Experts of a small language model: 12 layers.
Below are experts of layer 3 (counted from 0) of a mixture-of-experts language model. Rows are named router (the router's row for the expert), gate (a neuron's input weights, with its number), up (a neuron's input weights, with its number) and show model dimensions 288-383. Each number is 500 + 50 x the weight over its row's rms, rounded and kept within 0 to 999. Numbers have three digits each.
After each expert's rows: "mostly gets" lists some tokens that are sent to it at least half of the time. This comes from a sample of Wikipedia text that the model never trained on.

# expert 37
router:539425563476508509465606523544538546525562481527533493495477540539440512505541564524508508490541554624528516503483664405503464568565571480449425564477526402505516559576461545498474578457471505532546466585517519512548447476516524471420521542563462523517449475494459471531423551432511485552
gate3:482440429420475514493496548564472485501512419506513517427508540539535575455591477432453515479495500402380560553464401432549607506507557518490529526521388454513533497479443468540488489450488540562540542490555497503565468486487489521467425515593537488441545495529474499549533570451564394532
up3:471443443551506555464513584619444462535521520509464467485436432465448473477430497490454586523626509525485501489463496422529486580530496508464416546447537535532440530547523474544482412533595478448472407529460476487429485531472461496480537566439473460499447451486489513474436505499543465569
gate4:421494503496560513516434565517502504483516530450431415447517524399481542504538455514411578512473575536557368507494505450439497569413594399502538498413466449526515458408568481390442447481491459490433511463512512425451494506445544585476541481514551521519477544473491575585491592514400459524
up4:585531497394492412492537520595549521561537540557490461497597415540463519557543571492481494503491533455549455434510473419492519463539471583554579580461550562456534504567491523520567446381433499493457488443516511525612492564480475436383578520563535406372478417553469464469483519499503544478
mostly gets: " Location", " located", " Ma", "sel", " Cas", "ress"

# expert 36
router:456521543492497532592486540493601487521438510462473478449620472514468415462458530468546532497539597570458560495538455522412488428503507593505504485530618520564581487457525536464512491492529406516484525500409552392569461450536474576516440508444483491476596510517402454445505548364501399387
gate3:500471468494484453546486547492464446442496463486423423497524433565435455567445406493531510535482503461465520499466415472432563457373600462544561477530488560554514464527484534449405510509508525510472494418418414535464469535515438595466389547515432524561577474528372496429427489380466539498
up3:542481505445514522504461481489422509471489560506439542528414515434520459450571509507464588457499432480546505427519495552428571561474471542463507595525478483495494497576534508514490429387386534483514538487494496382426527424521379505488420535541402451450563577471557456477518465496538529503
gate4:594463557581481590523457525415516462511485413585483419557496550494620570449544479461467477497500514503562562461528515447568510494391605514547594453514546551539516483464576565521576552487586544481505499431432481493499505525485418517540447471515589555555385492562483594541489525450574482555
up4:633578521527436530533489475468493507511493470542495457394490513516542553464464505413550551458485478455533581460461491438480443503417562550498548412504530476467574535518574490491555588448592502495496457480474513433495491516494453522558399579467550455484502461513401559537519474450548564424
mostly gets: " with", " With", " using", " having", " have", "with"

# expert 20
router:558579530497452522540551498515541570408565562485499519460497472572531518565592397502491466499528462495463453450456457482565548619520557442549427547513541582446456528517456570495526529515504398567484518511483494482579515536508526391547410480546598482553494546640484517472627522582467554532
gate0:508609518472461531420519594548513474436499555485403427475562476512467489486528559506526502493457422486494478496574369536501597499443539370518434473511521521432519524460553466467460591596577531441450474443469467524556524614513575490447366426510552546472538533548559497480534473513477476543
up0:489496509524510476498488431552499447564491492561473574503509534635600474574526496474548479502439482576519608460554489488425469381489471537527429418500468428438406487516464563518482540490447508589560465534538480533544517390549487464470531532533495591502469473561409602507450560588520533379
gate1:529506506509429450527507507600507536503600598544439516516560568518585464540512447459460446512531527465528477505438468527579471590441407570577467514535501500573502474535550547559492586516538554500497590509528498446496466529430539532497487486488478461346485421482538446509428466518536379548
up1:524525473479501431410467531454544496487468613483567586487518555539493430602516574531427646447533501557494509391545593558466556556507482485432480505578505493458528581528448524521476533502448519443479548529458545540544438516533445524527527493561421492486541418490496506548502520494413438485
mostly gets: " was", " is", " were", " are", " be", " been"

# expert 0
router:525366545482482550443532472466504535487545524553524552484537472558549500498431452472490516515495476516456427478543608500468505562538488430484518523397443508482483469485381552645581535523420561459517500488517508513495598475511485510416471431500532480460522512467562606513491495526555502511
gate0:537518470420446486576545574486403449416501495521488426459621451520584491479439485362455527559458439523491436393490517421479485472429490422402510432410412460553473487475551458573486521566554582527537535477501425517564509489490546492554566498492494481520427436529488445502409497450537465424
up0:553521487512467584534461528482556420530441476550500477459496435575406445546544488541499521460476536404436520552460470471475348509500465534544466536394550508448530477494408586437436470497496488509471501595512489522465477522523485545450437525482579613534520421434471461475517463565466492447
gate1:495489471509551502556450517504442506441543518511572501477522522538495578460553509615435421440515537460511551586558493491477566419489519498533505501454488439509489538448536598456537470541478486519447420526453529513594516413475477577477650517519532559576480559505461578532465525501521517508
up1:429477443469471565485555457461492473489528454524492495510487566493528505497525560490478549584553489599521545510467586549624457486530578545410413383585628612490518478533498301419555559506478512505509488475488495501427499533567555416498534461537479591462470469505469465492480551460409467568
mostly gets: " Bishop", " blue", "omot", " wind", " con", "ock"

# expert 31
router:546578350590439595469506482542554566440471484507453434581557453409452387533526443479453505536410466506505386480531469508432514541471458473498505553467391457555514504513502439426601466462559439524570523545527522463458500518486433500429494456503458463505584505473433455525532555590404558506
gate3:549466481504530509431454464523524540428516552479545573426529452563459522543504425424386501528275528463556497610555523528455564540594416526547494523488462465525591464487490543482500454543477496500454642613570550496506509485504515459534491592420544455458548442541546560542531546473456489468
up3:470551509436534543477505514375457525454451425515512475426488550423455509505445431496510494523498587521471543472435460474539468481419450467509461513610546503482387600412518548605395567521469520508474530458458507417513508465421473496487504457533478469501481448506419554363508560449548512437
gate4:555444450529478511534484451593587421437470425466509484546510470502486511504548527481449509466490436464526518587476381569446485507434451505551479500497455594496545449678511460432535468533482455471418575464490540528458533609558512448484565484509524574548485439529458523493553503533477533397
up4:531580469481506494469494462494437496482529509509384541518469545535465477438396493572510523439606430533531550538552576447524481516589541512455479551511447427501486498419525558491491433418452605529456434495469529518526456487432563539521499523430453436519432515532496454494501502462555532524
mostly gets: " Kr", "She", " Das", "berg", " Moscow", " Disney"

# expert 16
router:447524498471496523592435498621578561475501460497482495545518619527507449382525508518557486553519512465451535480551466504539423559553412428522483529509593465523603466546461518480402455455465500570565411428426551469539479608546439448453480458449447500570486574547487465522515498442538456471
gate0:507425505494504543598551430445525576452403470379605507476456541473456488511506468443493585555461459520447593429559488556490495493450490486500569585455485538401587551506433544558522547443570475494510501445555539539440440447458460549463495458486525507462526532568549550554460453498510526519
up0:454563534477505534422504436471512622570501515497467455526509524522453549543472546570485396567532546460538457496348459434492459555578576493459496432523542490450449431407593537505584511453509434527542524521497460540563448481466558438474523481537540486413583559481466440538585460540456500471
gate1:485443408404525468516471528465576451519499520558534585427509490443529514470532554441526396505498466463507609393546490574522456463532491462508462458566571356534576558480490403499456430381548481493460527507496515487524553501489516509505511464480491506510365607418465406575541450446424576581
up1:537510547522556414495492482578486368483549547548535507461517406511484483439563478528451480571498415458531572509431557512465541513533548454541509541583591455513445541518455404510476483505458408437482442575466477442558425540527536490526546524463477480468551518508513459520512509538527445568
mostly gets: " Phylum", " Mam", " Insecta", " Arthropoda", " Jud", "idae"

# expert 24
router:335635553535477422501446506500530582592473550415487424427448469530532523525460457432487490514514445533545465478484590518526472573478483503487472532478525518470527461489508466550520498485449481496535492453507527485542460405477510501451505499477505514388480528438391508433576483536434377524
gate3:447498472538499551468496394562517563501555496502537557461539490531514493512536475544455511505506426471547503468468520462482555598532520495530462554506458458521557600506473520507494474461532574450527506541475390475597510439474597555549430568563484551409496549551497476483487489562514390555
up3:378558534476465441513521460553475537576523481529576534465528457510465456537586401477539385429480514477512517457598485412430442420485457517518453549539454401424621438505482579520493540522533489547566579527549491469440499466481552472443524566485474477447566551516495473554474626530491467539
gate4:550493475504486571553472533526402504475569466504503535535536482565490537599437616491470519422462499554470430554499532426561507385476506565497433498461500514554403391584454543473487583502434532468496600464464444589496501497474523414533461530492536516507432513416412597500500547452517462496
up4:380442513475462514500556466513516481541480553532458569386529457440503377483416449473521484579486427531437505474470563554444553600580479481555577507546473569413482576452494473494510466483511493548541470646524495445516531523495481591421456395422465512465614618582451513473543417562454473538
mostly gets: " 18", " 12", "19", " 15", " 17", " 22"

# expert 18
router:484503543406424459506501443457418485497541496475589492504463549423586476516502580572518503545533544546533566494552505445429473450536480505474558439561554431480537491451515550538516561544472484549521499509484458482523508516526497482457484480471551510540476525487547507406424520490661482503
gate0:517423453521468446516505522495459469553483479543515457469542487517482488433569559480538542489578508535444502527614528448638458511498460506449585560437538540459448474481413437514503531493533466513439401442423516519432476638422636490521475462469464538492509473472565511401474482542559499429
up0:622489452459499543609476375451453493478527550461520448509447460446477486539450411390572588480503560463579532514438501512446522500523547416465449552543484555561475564513468446517509588497567578472560473529568536502529523498445471490441403553567563478394512505424513487485494457451458549438
gate1:511516401600543500552483463518452433479502523645533543504533407518478483545495462541524565430522560483551507446554516522483505538521463539556484452571562437515520486477541543466498550523490460488555506459537505525533427567492446467523472508514544536565518515577475517481540521578549458552
up1:379481549436554475485591481544596491525524351495604508519434410479492525481417518556579539474540491552495507468514499459535551481493549402539602415476467454512472536552491583431422404492543452508469460435481542447550564501589499502578514474555533507587592554448464463497493556426471571580
mostly gets: " Const", " Pur", "irc", " Ring", " RA", "OR"

# expert 7
router:486483601431445575430579446502509500557510565500473490515424535468550472420511535538580546556648573566577492493413564528467484553570529490511429559512527472496475518476488586431498597495587524558446467519540549497515475507537524525518541533429443549507558497534513548504511471512600540578
gate0:470554545407474572407525547621396446543511435461365527554470526514531551556432489573444483558466463393375502544485496505520479479548576483456598382506472522479547455522502410441496384492615419524549492565530534451594493455458527575435415579567400533435399487597508524487518459533518462543
up0:520556562466479512502528436448419507480546503443409479469577534415503482549507544521550422471491478496525406528523483544467543472504529525515407521511484485534534415486524558469501544524523471402555514490526446567431583521384569526523406369561454567519504457483503503412501486495505621553
gate1:599513517453419423567437520432570496415511438451504549644509526515521558491531515565509535521434538643513471474544483605364571406489514474484418461533595531500510510525466519456516515491618547513486501523442500505440472443459534488501472530487419477522498497508478552570552545478537509541
up1:472509469472473515461525541432467500501478465499481603474512547528527484549541549549417481596557525501448481583472549479468425473495456501511567529473504484504493596514510582561600491448533479504540548390534490468509591534563503467476498446550569569482490473497562467511495437474456471612
mostly gets: " Stan", " Krist", "San", " Abu", " make", "%"

# expert 23
router:612458512530473411493478425628498406508518566578477437486523436432537494512443436543466543506535511501521471532476509534479477570529577584514429553530436490506482439482566550431530462484430550526518463452533475516515476466473504577499467496435489493450557476458543533550505466513497348504
gate3:519370432504461413543473554476495517497439452527484527538471480472470504467467448501503534389542519430481474518489554530472471442473493481501487504401460586460501532461548423375474488484448444606449545434465513474504539497522500489602518500500592433502441457492521461458411444431516587479
up3:388527494572411502487521494515510526475528472538501495462508486480498522512496508502567458417603413549498469489492627470530458527511528446511440471433571539443481447584676540496503508521537604539539527436451554480426521509498581455489502498542553603431512470427584451498500415531474481507
gate4:464552452524556438501398469522604476447482486544501435498476507545478464507541431433405556529558438450489494574404578446553605486480547526472520554463503419403560510617544483438518508517413536522439462428436441473518474459435505581633485490508535509554604507496516529499452560403526450509
up4:419542489503475490491491539467547481557530405556568600498457535516500476424533484444500562464466395521472479607426516500517537458470569501522576564532464423502517593480589524494461511511511488466508451482519487530479480493408448519445551426483441469552578454407560445525459525415467507626
mostly gets: ",", " and", " including", " such", " born", " Born"

# expert 42
router:492482588426424580434575443496529498563509562495468501502416533461542470421490536545559553559639564555575495505406558544465487542565537497517441554519528460495461519477496571428483590501581521543449427513537540504540486485540513533500542538438442556502570482531507534495521464506597542574
gate0:484498510437525477533523437487560513519556502510545505501494494578411429459362512483444505439558582549455556518449457572499528356440524491476477471488467475549481383462529449494478424521517432566512471515477427500532497593611494508416562409553596417516451458528506464442489491481532573443
up0:560471476465513451552508478458511504536473532522503519511378496505554437546462540463430549536541479442465462437516543511577521515493523481479483569577548432441533600534532494396488560493490366520451474482530462418481472536426465566491577513469524444475538537496460533451381518419547520496
gate1:420476514499484480556465387466398556445499434548521396508526576480461572528480517412516495489473485528451500562501461495389469431550517651490572452485532468452567530460484531476408480468467535515555420498455486570550530591519481494529467627504585447494499491492389586541566541482445566500
up1:519475489516493464533428564503519404403408482566484428385524515458391464528424455414532399516435554532452561508425482557483501560517447609378535508463547478554498512481495526359530336540482506568535541477545398552464464477467554449451609574465507408433482462434501508500505534540490528497
mostly gets: " Tan", " fe", " spect", " mis", " dec", " Sou"

# expert 13
router:542572528493374525473476471507502602500542532479582560520358431567442479433410497597497508512504507477563538531447579425520558579437505562420510539496516502486523558586421507477484461477570546516524483542473532473596484491393561509450540567426500498556417467436530425559559483579564502516
gate3:499429493587417455435515510579616451520583506508592470548404475565429411664501435427476457561433506591528506509512558560393550453470484502503475502521491486466558443480529478544530475533398418443482532542543639497492476504526552409494505496541559482551539543528447487500448525585490494459
up3:493477490474505461518559534567508604501474522540523530477469595501527451459547592474598499496533491540419514525430474468554479507476537427428629487502542444488376507487502526543476555533533630512448595525536473518526549497469555496566513445509523519536584536546492456522503442420471617522
gate4:508553488526533463526552519520549408374484515441549505551436533494477573484487420481494397497554393507492461539446437416534586380436582504498530549466469520476431520616512477617493535480524435511505471431654566546457525487482544463435543530495594414445498484573480505467462589580413483470
up4:486576407549510449398533491476472534577486591572474470523402465470489492528496591519461485462491507505547430528512519494504520465502485485400497441548517526445476525526566394553401429536485556496485532567425469511533562494545447471475503486479558524441479473557510451520613444455490467460
mostly gets: "{", " $", "$", " California", "ola", " Ana"

# expert 2
router:545532578474454488570515512443533558544506367485518529585482498436566573474493543462577497617461477557534470516468488456436523489510417554413531497470422548501456656459497520595427542465459428411500444500496483541482496622488456578475510470431530500484467545525540365444484457465470546483
gate0:540471469524517456473529563484573411516552505516630571488428557519547554492461524574514452530400515437387486504466465560481458550461555557593511573481549530499454480446523511501460506505535457487581520469556485516545460513437432551518535474510507445425468492485558516465486497477486525537
up0:558492512552583517438468441467431506454461496477470450478374439487448486436534430522460423488459466374511510557536587530512569493383506513542503601429505534432547472525536599551470424535542465548499480495484499513435473485479431521511476479473509444480562492564436471482568510584507477460
gate1:450463421534443492469500536462452520489459467555572531509499372485518454532548476495599451663466390449442424479539493564512534453536468471488456611452488474563531515533482563553482483424510551507549550481507414576515588631592572511492460433505538424616542503545511466534484521453482468431
up1:453480469556512621558410506569516553384533583489551448505501585496509529543552504498546479508543442511589595540480487589377551454604458474486499490534496329484587486493454504625568417461574397521427434562454451502451629423519473480453484576406514511449489613523485495513484477460475501579
mostly gets: ".", " .", "!", " ra", " Den", "?"

# expert 40
router:492469583420420595452574443492522487551501564482466490512440532461547472415493525537574534563665550562568494499413557544480469542570531491513421554523541456491475532478490565444496582509588536539443436513530539488529488508531529518493537531433428574519545480543519526498537466509613542590
gate0:493583536512505509546433600482455570512505494447409461458545510552474482464467539448462520519445345554483478524575451555465543511413526467582600485468551438563485533514467568429537545575534498514494396534500427498426525631349526500457522554448443456606397532537490446502430460515513543449
up0:545577514508561498479419535538600447549477494479507452568562515601554464506500604509454489527497512561469553425534458512478504496531476430434473462428479533480490481552426591484475463584429442496465456554543511476442546430501495519488510523477517403429510592489493526439617459519455455533
gate1:442450453424509562440474528499425611485508508570546475570504473573421490381448415508505501560593400505481468516498494468589418485501560512541491539708482443502490490418531500557534558600466489547483593485567423523427507470572519530537483521547522467487503527416480460459562479517445515514
up1:506431513484601549499507561570506532503419494459507469540459531522521517451586415463577511473395477465520516530515487418460460488559449523505421557539492515539488476508453442514470449539417450444529514497446597498594510510566587533476644547639547458486459479477478459526375543537561476442
mostly gets: " hor", " Bab", " Your", " Hor", " gen", " Bett"

# expert 27
router:412563509495431494506514473589456452505404481480427443601481441513550483505542439570501424418518512507465546514490496482494564425537548541555477485525426582519531460521482497560421473552517516504450497454463532547482492586531463494491520477508529500510503467538446534486493433477448459598
gate3:486445619442532491409497534471390497444484427499581588421510550587533540518438546458516426486445534533483428454438420516545434492502523530541456429443570586561490567472424563571561484526503483525550499426457485531582452584492498471502482424539501543424490522553443489468521451531439525497
up3:506547473579553506473502534477511496449378539575513613480523515471503515512503456535436513471559537548475488536469461502545506504481565425531561419517494468541455541555501450489552463523498528380517460487526520541548523569542564536369465531453535456597539496615564465498506554437517485609
gate4:475414464501465400573495556518472526506532538531546535469471498498538486523458450402409534424494559542507501547549517481526481450501533473567469411559462489516500504496516522492470499487629501535521428517448548446469491507569507407479473542556470451517472528510527450427513490542455502508
up4:482567537494496515484544448485389469538487339570517603530467507407441541547583543535483529521570493472489522469464478555514458405538528464469499536540462528458440438457558482451473549434508462475456488560476447507478520458506408425500561401481561450525469549528537622451480476585391529500
mostly gets: "s", "al", "es", " Cl", " Al", " Mal"

# expert 44
router:470482473524522552475511477541463484576509488510464477522639630484454511432491509501540538481525536445531506573502502447398542526536484521553540517497449463563414476421568438482589423405460450556448573446432472530461526468587546424449468556513521503497513492497545420486499550581543532600
gate3:417531537497582576573463515518476411512523456530410611387511448544505558597546514497453459538430542512488522511523572539503557475535511504555561502494455581489469466550407488445464430507506502448501489488488439419433525452466531481495553446420535491445573493570563623536499569519556529519
up3:518545456492523430451433450417533487523437489503554575485474465478465511501500368492482485471530520492493477498479562424495517484438580510477460459485545492533483573489454531426540566454424596439444448561527486477514464519524535560508446392554603502496553470501496525571529502526585480488
gate4:473498598515576591472607528452487491541524412470475559486503451553420596424443530454540522495436531507521499461414540512523580495439527414521492437406512534506421490437474424517485460429497405496502466529502536496448514483413473499420475592508436450514476575554514551512523441601532432536
up4:565506534432467506477490488484401540578599544531535493493545596527515618546550487552502492518588450561391506496485546539437511497502555534579452468533422483575475497546508550490447536510429520455371469530424457569379557471556497442592559547506516561497476413467380575570482523539475446561
mostly gets: "  ", " Holl", " conce", " Kat", " Kath", " div"

# expert 10
router:389456451545492457444542497468532454533475593525429433535461489531493536484417446489553473507553526486465570461453484484494461523554461488571424495473526515482552561423532567440495526553493542517480454387511474555506491408458587425527508482528439522545539511515454542475538424434516504438
gate0:489489521461497570461463525513487517549444529554537507420492471485459568530429475491482495440480513492432530498485461521470493479471468567540487561451544465450512535522596547472547477410538454570507512458450482541447505530457541410506514458490453500510500479441493559499482505489544503412
up0:452532584508421555513544525534444525516470431457502398519510512509535466541524598587429571456503494466508462530543503555507478458494450549542468519613492467555384577498524390523484462529446475576487551455494460466501546633532492524361417531480510479487518448381505553520538483604492550492
gate1:491483533550420501517574512501557499523449432478543498566509550523503592560499484442452572457514453540462522446509551458473519439522418469552558421447515533531449518559570567545458468482523552513466475456518413570447501431474529431471420486579595581492496463538482553423443431550443543390
up1:510565506511427548586506411430514514525458467516547593498534584442547539484491515539490513593632505466549460428469514520561503522546521455517507486503520527510390494478526502532514501516593449533450450507497532457544587505464523467500432527558517544510519535557559519486580516550503533497
mostly gets: " Cor", " Wal", " Conc", " acqu", " cond", " Bur"

# expert 26
router:480481546533577615459486494550508470441502444472481488522441518470479567483596549518434495482553472627362541431610551538474465472460379552527486499538598521505579490625495533546460522558536541533508505494525503479504441455392420535562506483527453406441431492544428426482485439475401517483
gate0:449467442484507487442405444492403510529553513421484495507490353507467545512460466498525534530535446507539466589499433485554436452447542433558529592434479483523609430506552528521514544558509439557510523547447583603459512481422521457459503556435472609436473496493522557558487527493506538424
up0:574423533555474478501506495497536489493557481603524531501475513570520530452563534530509478419455485539450500484434549541530544510580507512506574514452477538583414565420481479545495545466589515502504490550484492492502590586449462503547506506576599465579520521397502411540517582549475463583
gate1:487535581525536495542480490449484438553540547478510566437533490482442459568548510433489490410448504577481548554560438563496536535482578567518505435520606480472557456519541637491561402498461502463461370443413523560544469445424525433525591547509506468439516551545508556401407488454445546595
up1:557521554456514555490567474461565440612511522523536499559536542473545470536488510464456499492440537461408562538497471482435449406467456451547430512509664488525453534550543546570489388556456497517545452500327534556463488493387481468447520525420488500564558465467514511518504556493537529418
mostly gets: " Jean", " Socorro", " Colombia", " Lac", " Puerto", "ão"

# expert 46
router:480478593440440577446571443496515493562512565498464491510419524460541473414481539545572555551650554558566496494396564549461483545561531490520425567508531462484469514480479567446494589500587534541454452513538548497520485504545521516512530534443443558498563483532525527494514467511613543595
gate0:555575529541528394589529446548481617533478469548476414456420519563506514426498482517511498497504508438446462412523486537546521532436480475542446516569510592525472487487495567491451486447530519460516388455504514414350481498509503529577570541463444533476499557523447503469525428381567595431
up0:484424499501513503541563488524507503523528549597520470561456526422567559518520519585500500506542517564506479514536493531517626545529394514579497437441438487534591613480581437611516524577488499498590449596516461504576465453522520483518469499527491518524576598398498495492374546413528605511
gate1:417545516481580445505529486505419529488534472478537537537520575468458484550527481557469512426430565493443476527529493477446440469433462557558534486514434448521460455547469504587443475518536532474579524551497547526408485558514420591450475478463549527448510588484578476599517593537472528555
up1:453506582485424491495527446514476473592405586615470494512479500425532410541551433511483569457512498588507517482472438503512498461440555444494532541480469477563425434518581518492557498528543563574463442443524527601587552507472541522559542484592439521546478450487459466532585511450488536490
mostly gets: " Ot", " ri", " Da", " sal", " sim", " Ok"

# expert 3
router:484479592434433573443579446501528512565510550500461490500417544477543478416498543538559530554658572554580489499403554544471477548568532495519432563515531471496477524468482571421486582507586527539443454514536552494530481502554506521498537533449442581513560478522513546499518465517597529576
gate3:588480448520419552528481535505530466615510372482511539485464497467549495526452526461450466489472571521379571501448482510499544436416450601516510402458506443551458565503541452612490489452539404450412448521522430451486557462501490488492530490522487500510429545532538463444531432506522613487
up3:510547520530562615434498502442562517384543509527605419485428497545489429424577437564429529596571447493469424550480465497509488443599560433475492596527491430451496547473421545510499514420499598454521508566590449531505485483521504532491506464536515505559431501473525457584560412422537435535
gate4:514538447483479472484611565543527450469476535517540448454560483513571535508511463474588445532533569473485487579442431568564529454522520561459573490507494497492607417510601458494510504458518524400509485578464467551504475563491458527497491394521534393481474483600468485480569552601522508380
up4:478507459485539452541397646554519462573458545492529557579466456518454493504476507504482448534513536453404494480474478470562499523551575407467488473372507545507473581556447507520546450517518474524494479540552551469492541471543442599456516493455523532510512543364493528474479514545532527550
mostly gets: " Ep", " Ad", " Mer", " Native", " Er", " avoid"

# expert 6
router:483523447493515499534530447455588543439492494472486475511494491534486483470446509468558575504535566457488484481551492598559484560538425423564486515517539501462463386496531525546513581524526467501478421497423456530546466464553564515525516541551483542467453482564557389457413442528441428457
gate3:538502450522531534493473549455477506484520455565552526497511427411455473464348539443564523446428481453548495568413484463559548441558428541484498478534486475570666469472425539538520441530477585546460556468369482551463573557550440492417566505514541474557504484516519474476400490523467519482
up3:427491439561526445531582642495551530521411534541504518478558456464502566457543542533564567502429467419453544451456542513482443592480556493371541473602619444527528476600527573547465489486492534507529462474414522541478522454516445470409490515520558484526467485503559490511495470466391501442
gate4:474573369580447476555445549499504518532445443526608514477508551470564528524442536559506487518511464502469549539439445519450415518598574446530617530515478516428458495505584481477494437432553470519449407575504473498510471567522506505456550561406472575487460584499510489497493501605549430368
up4:477542481536541523585502491418423497462535480488488444499486471470440514444481541546466449550503531486451549605365434463400466469501411523386574498521508540617471471485465504468480536574482570523503587393477420488512416418446520461549560484401428479556550515504491554561477487531489597494
mostly gets: " \"", "\"", "'", " '", "’", "]"

# expert 47
router:397435559444538518467471445439425434486415455497525598466482535405478511512457427567535475441554511435507520489482543549513459574444430517441544528427495480506453498490534565490470469551486468460467525501538498497490489504506420539457465503450537516667397487560434389570548413498508627500
gate0:509398489441519543429495571461549505519526496516515570596537496458515525555568441524459510425462498410522498523459520506586469499463430511400499498482601559550534446469444540554447427505571521579493547461406436569451503484515474457520540509414484510574476436516468515544491522544498464556
up0:539587463597483598510473437529527575565439499514604473454574450499516519395348468433376447516466496481497427511407417494531530428500548514487463417490519497506512516556489469512538523429480464487417453512591563487530492546495544453531534522544517529514561434543573549472448517522515439530
gate1:531545459391545515556544581505534522520424442511407429566466474519405577460438460498524486567495514533428588521383545475433400511486535506554466429601418509439451453489502562536463473523475516490466506570496495529487526448495553530484520586432492480489544427454465583506514475459553481465
up1:535505503545459420544529490450520472526468537607477488552487467496425408465510468454445472501560535502503523574472522471486463491420488493529496601496443491467566470546578504506498439444426479530449499493589464507433426442513472532470420442405576537557563547573493366440439540550499331516
mostly gets: " to", " on", " that", " after", " which", " who"

# expert 32
router:566449489576557504515441469564466494563495524425527481500438531524574500547418509457570505469574545501537515492430470475494515542477556460506498605440478383526402502492446452509411539419520478454514590537556478638516499436490630509518484524607534490434460485424535467554499473538532559548
gate3:523476495554464462523445466520479498470468524481565541518493497561482401447546477401523584563446467444410597468463449482525405558421507548518527497516488424549488499413598440494449529501462567459500549520526513581427423536501560508489607406500482494494555470515416461527486443506544498468
up3:515434534447459539465551538445535454546530615500442458447585506498511502443475495567482497470440527526507488464482566502532517432465492413381550470525531530509547509556518526521500534514560494469418521543492448407437566436483523600459488486411547511489520486486526524431516471414448480448
gate4:567454463498441529551597525556589455501478424507570464525551495483485426463530472385501501430395521475495390547384445447539466507530566459525460434483430568517433487521416514490502555545490568400477504419536431562506447581532543498533497510572523509509443485468550541533509545555475501564
up4:484486588550513459471521488459469487469519557453518595455520544526532454526468513458552544457496476499559490560530550505505606467510564502486515495492494504551551425539538601526502496567510562608516448531447460446482463495453510541565453532511518474453530554535574526438544512465506414501
mostly gets: "z", " Tob", " z", " Ir", " Mans", " Z"

# expert 45
router:536569412558513574523500525546489426538476558482515565495596503438482500507454411532434484449560450446550458571458448538424485455482515533449436496539474512453644444518475487467499528557631487489401564414481404479501529477469514471496470556462446574488477518535433506537475474463582601568
gate3:509409518565493569623482511528506522535522482472622530527518480499499533501523542528529515522576390529541553525515483530473415490452436538585504402543504516380466412461385449466492557530462488580571519467474533452532501473516636469479591590476476554534507496539474573499489511577526485480
up3:523459501585437551512522546567501453441417516558515472437470519510533433546461550482447431586441423472533493482500493425484496481509530454540525493418460425515440404544421419404488610551547498528457503456532547569529572481440577428498468546510497520572497523571584480501493484557455504493
gate4:496490432522518525447601515513529502447565473492451477551468490511493481434482450599426436550501491447474496569508494516474542536383504514545432505454553452588495487539368441407437515478518527549490532462547389532479534536539602554508633540449517543447467517532512437439484522464495551473
up4:540540480549523499458557439544560499474517473640511479475581506556548506517555508453513462569513543477483474493463395446494468446593514477458583550536455521574508484504479493545501575545493576494499546438434535519559565408528446529602467520545394494543588465362554525490471547430431528504
mostly gets: " 2004", " 2008", " 2005", " 2006", " 2014", " 2002"

# expert 17
router:478521529486544469439496583546445520521484579453560379419499595510441600462542468518519560434509517537571447503507492449549496473575440459570452531516472462498525503481473503488537506434617530620474536518540582436539398531522545547551458423602511524466526554599555483636496584438478522528
gate0:555449501498516505487548426474495475580486502481489529536488525430453478627451582500429470503482453496539496493555551484480460479539539432484570468498513533589460451455436468528556490494475526489439506416489478408580491533439538565492473479595511416492555489574541533581394527476433490493
up0:532431537392535551489454487519534509512396430450468503517449466490522482464421536480481465503443578508511515493585509545522452472483475585543497380461545603543572487505550524431418499529493359578545500478490526483572488504517427555457503484508376534538501555533499541531451496519445457558
gate1:517515522409507507539452498526515508478430521564564486493502525555531530529499455499448442474393465508457453555486518535575466589487434541490405453526488473448501547472523450440522596484492587497549557525474357529604538526493477542462514523497447510481501431502563524518473526459429554456
up1:469457434541518471514491475539432477490538431566470490473478436545461533594530560491502475528487454566498451529453444408460440356561526504443476472505516452522448420492562472482466538497451476443552589436558539591524466443428476497505455522454509425495498422502524438380545445530512552493
mostly gets: ":", " :", "/", "Cl", " SS", "Ju"

# expert 41
router:583486526490440507526481421518472395415453570600518485454451506518470536477448543467509510565625574435445486451529500541449538521590573466505499494496475460411505551503456456510532542501492516493536457550478504486432468572569455550444477562597474541466492508467374510530516565505561519530
gate0:524464513462454491537473524522431494429477493494418496462528499544544569447520517490516443529535463507564495526522515519446544408499564479451528500444524521493506521501504516540515584419494532495560439566513459562476514501531563572559434413554484539447516514458438604558511614578518495451
up0:573533522499449517522632467495495482576445498521439567517466447464535381453545556493520534517507547529485526564531407535580479502447545514428562465498524496538466487564462497520495532510489480394439471538471516470613484489377502502483483497471504467557421504421448482455495547506590504619
gate1:564459491585479484544483545538509474474394483581441598577431498525506527460526433575591486545496466418466550593557429370493555460472553499486442555497487449439519491476479498539568490462496451460548499456397511437503507435523480535465475414479497427466538529492510501536549525506513488504
up1:504546431579474457522526514543467542592504546477522494498437511504549510408527478549549498465559488445524484622488402453502499388579433577554538480535440441582541494563531558467471466505465479405534458472524476472525501419525515519540524525508489457580552471480505484481439511509508464562
mostly gets: "=", "\n\n", " =", "be", " pen", " Ru"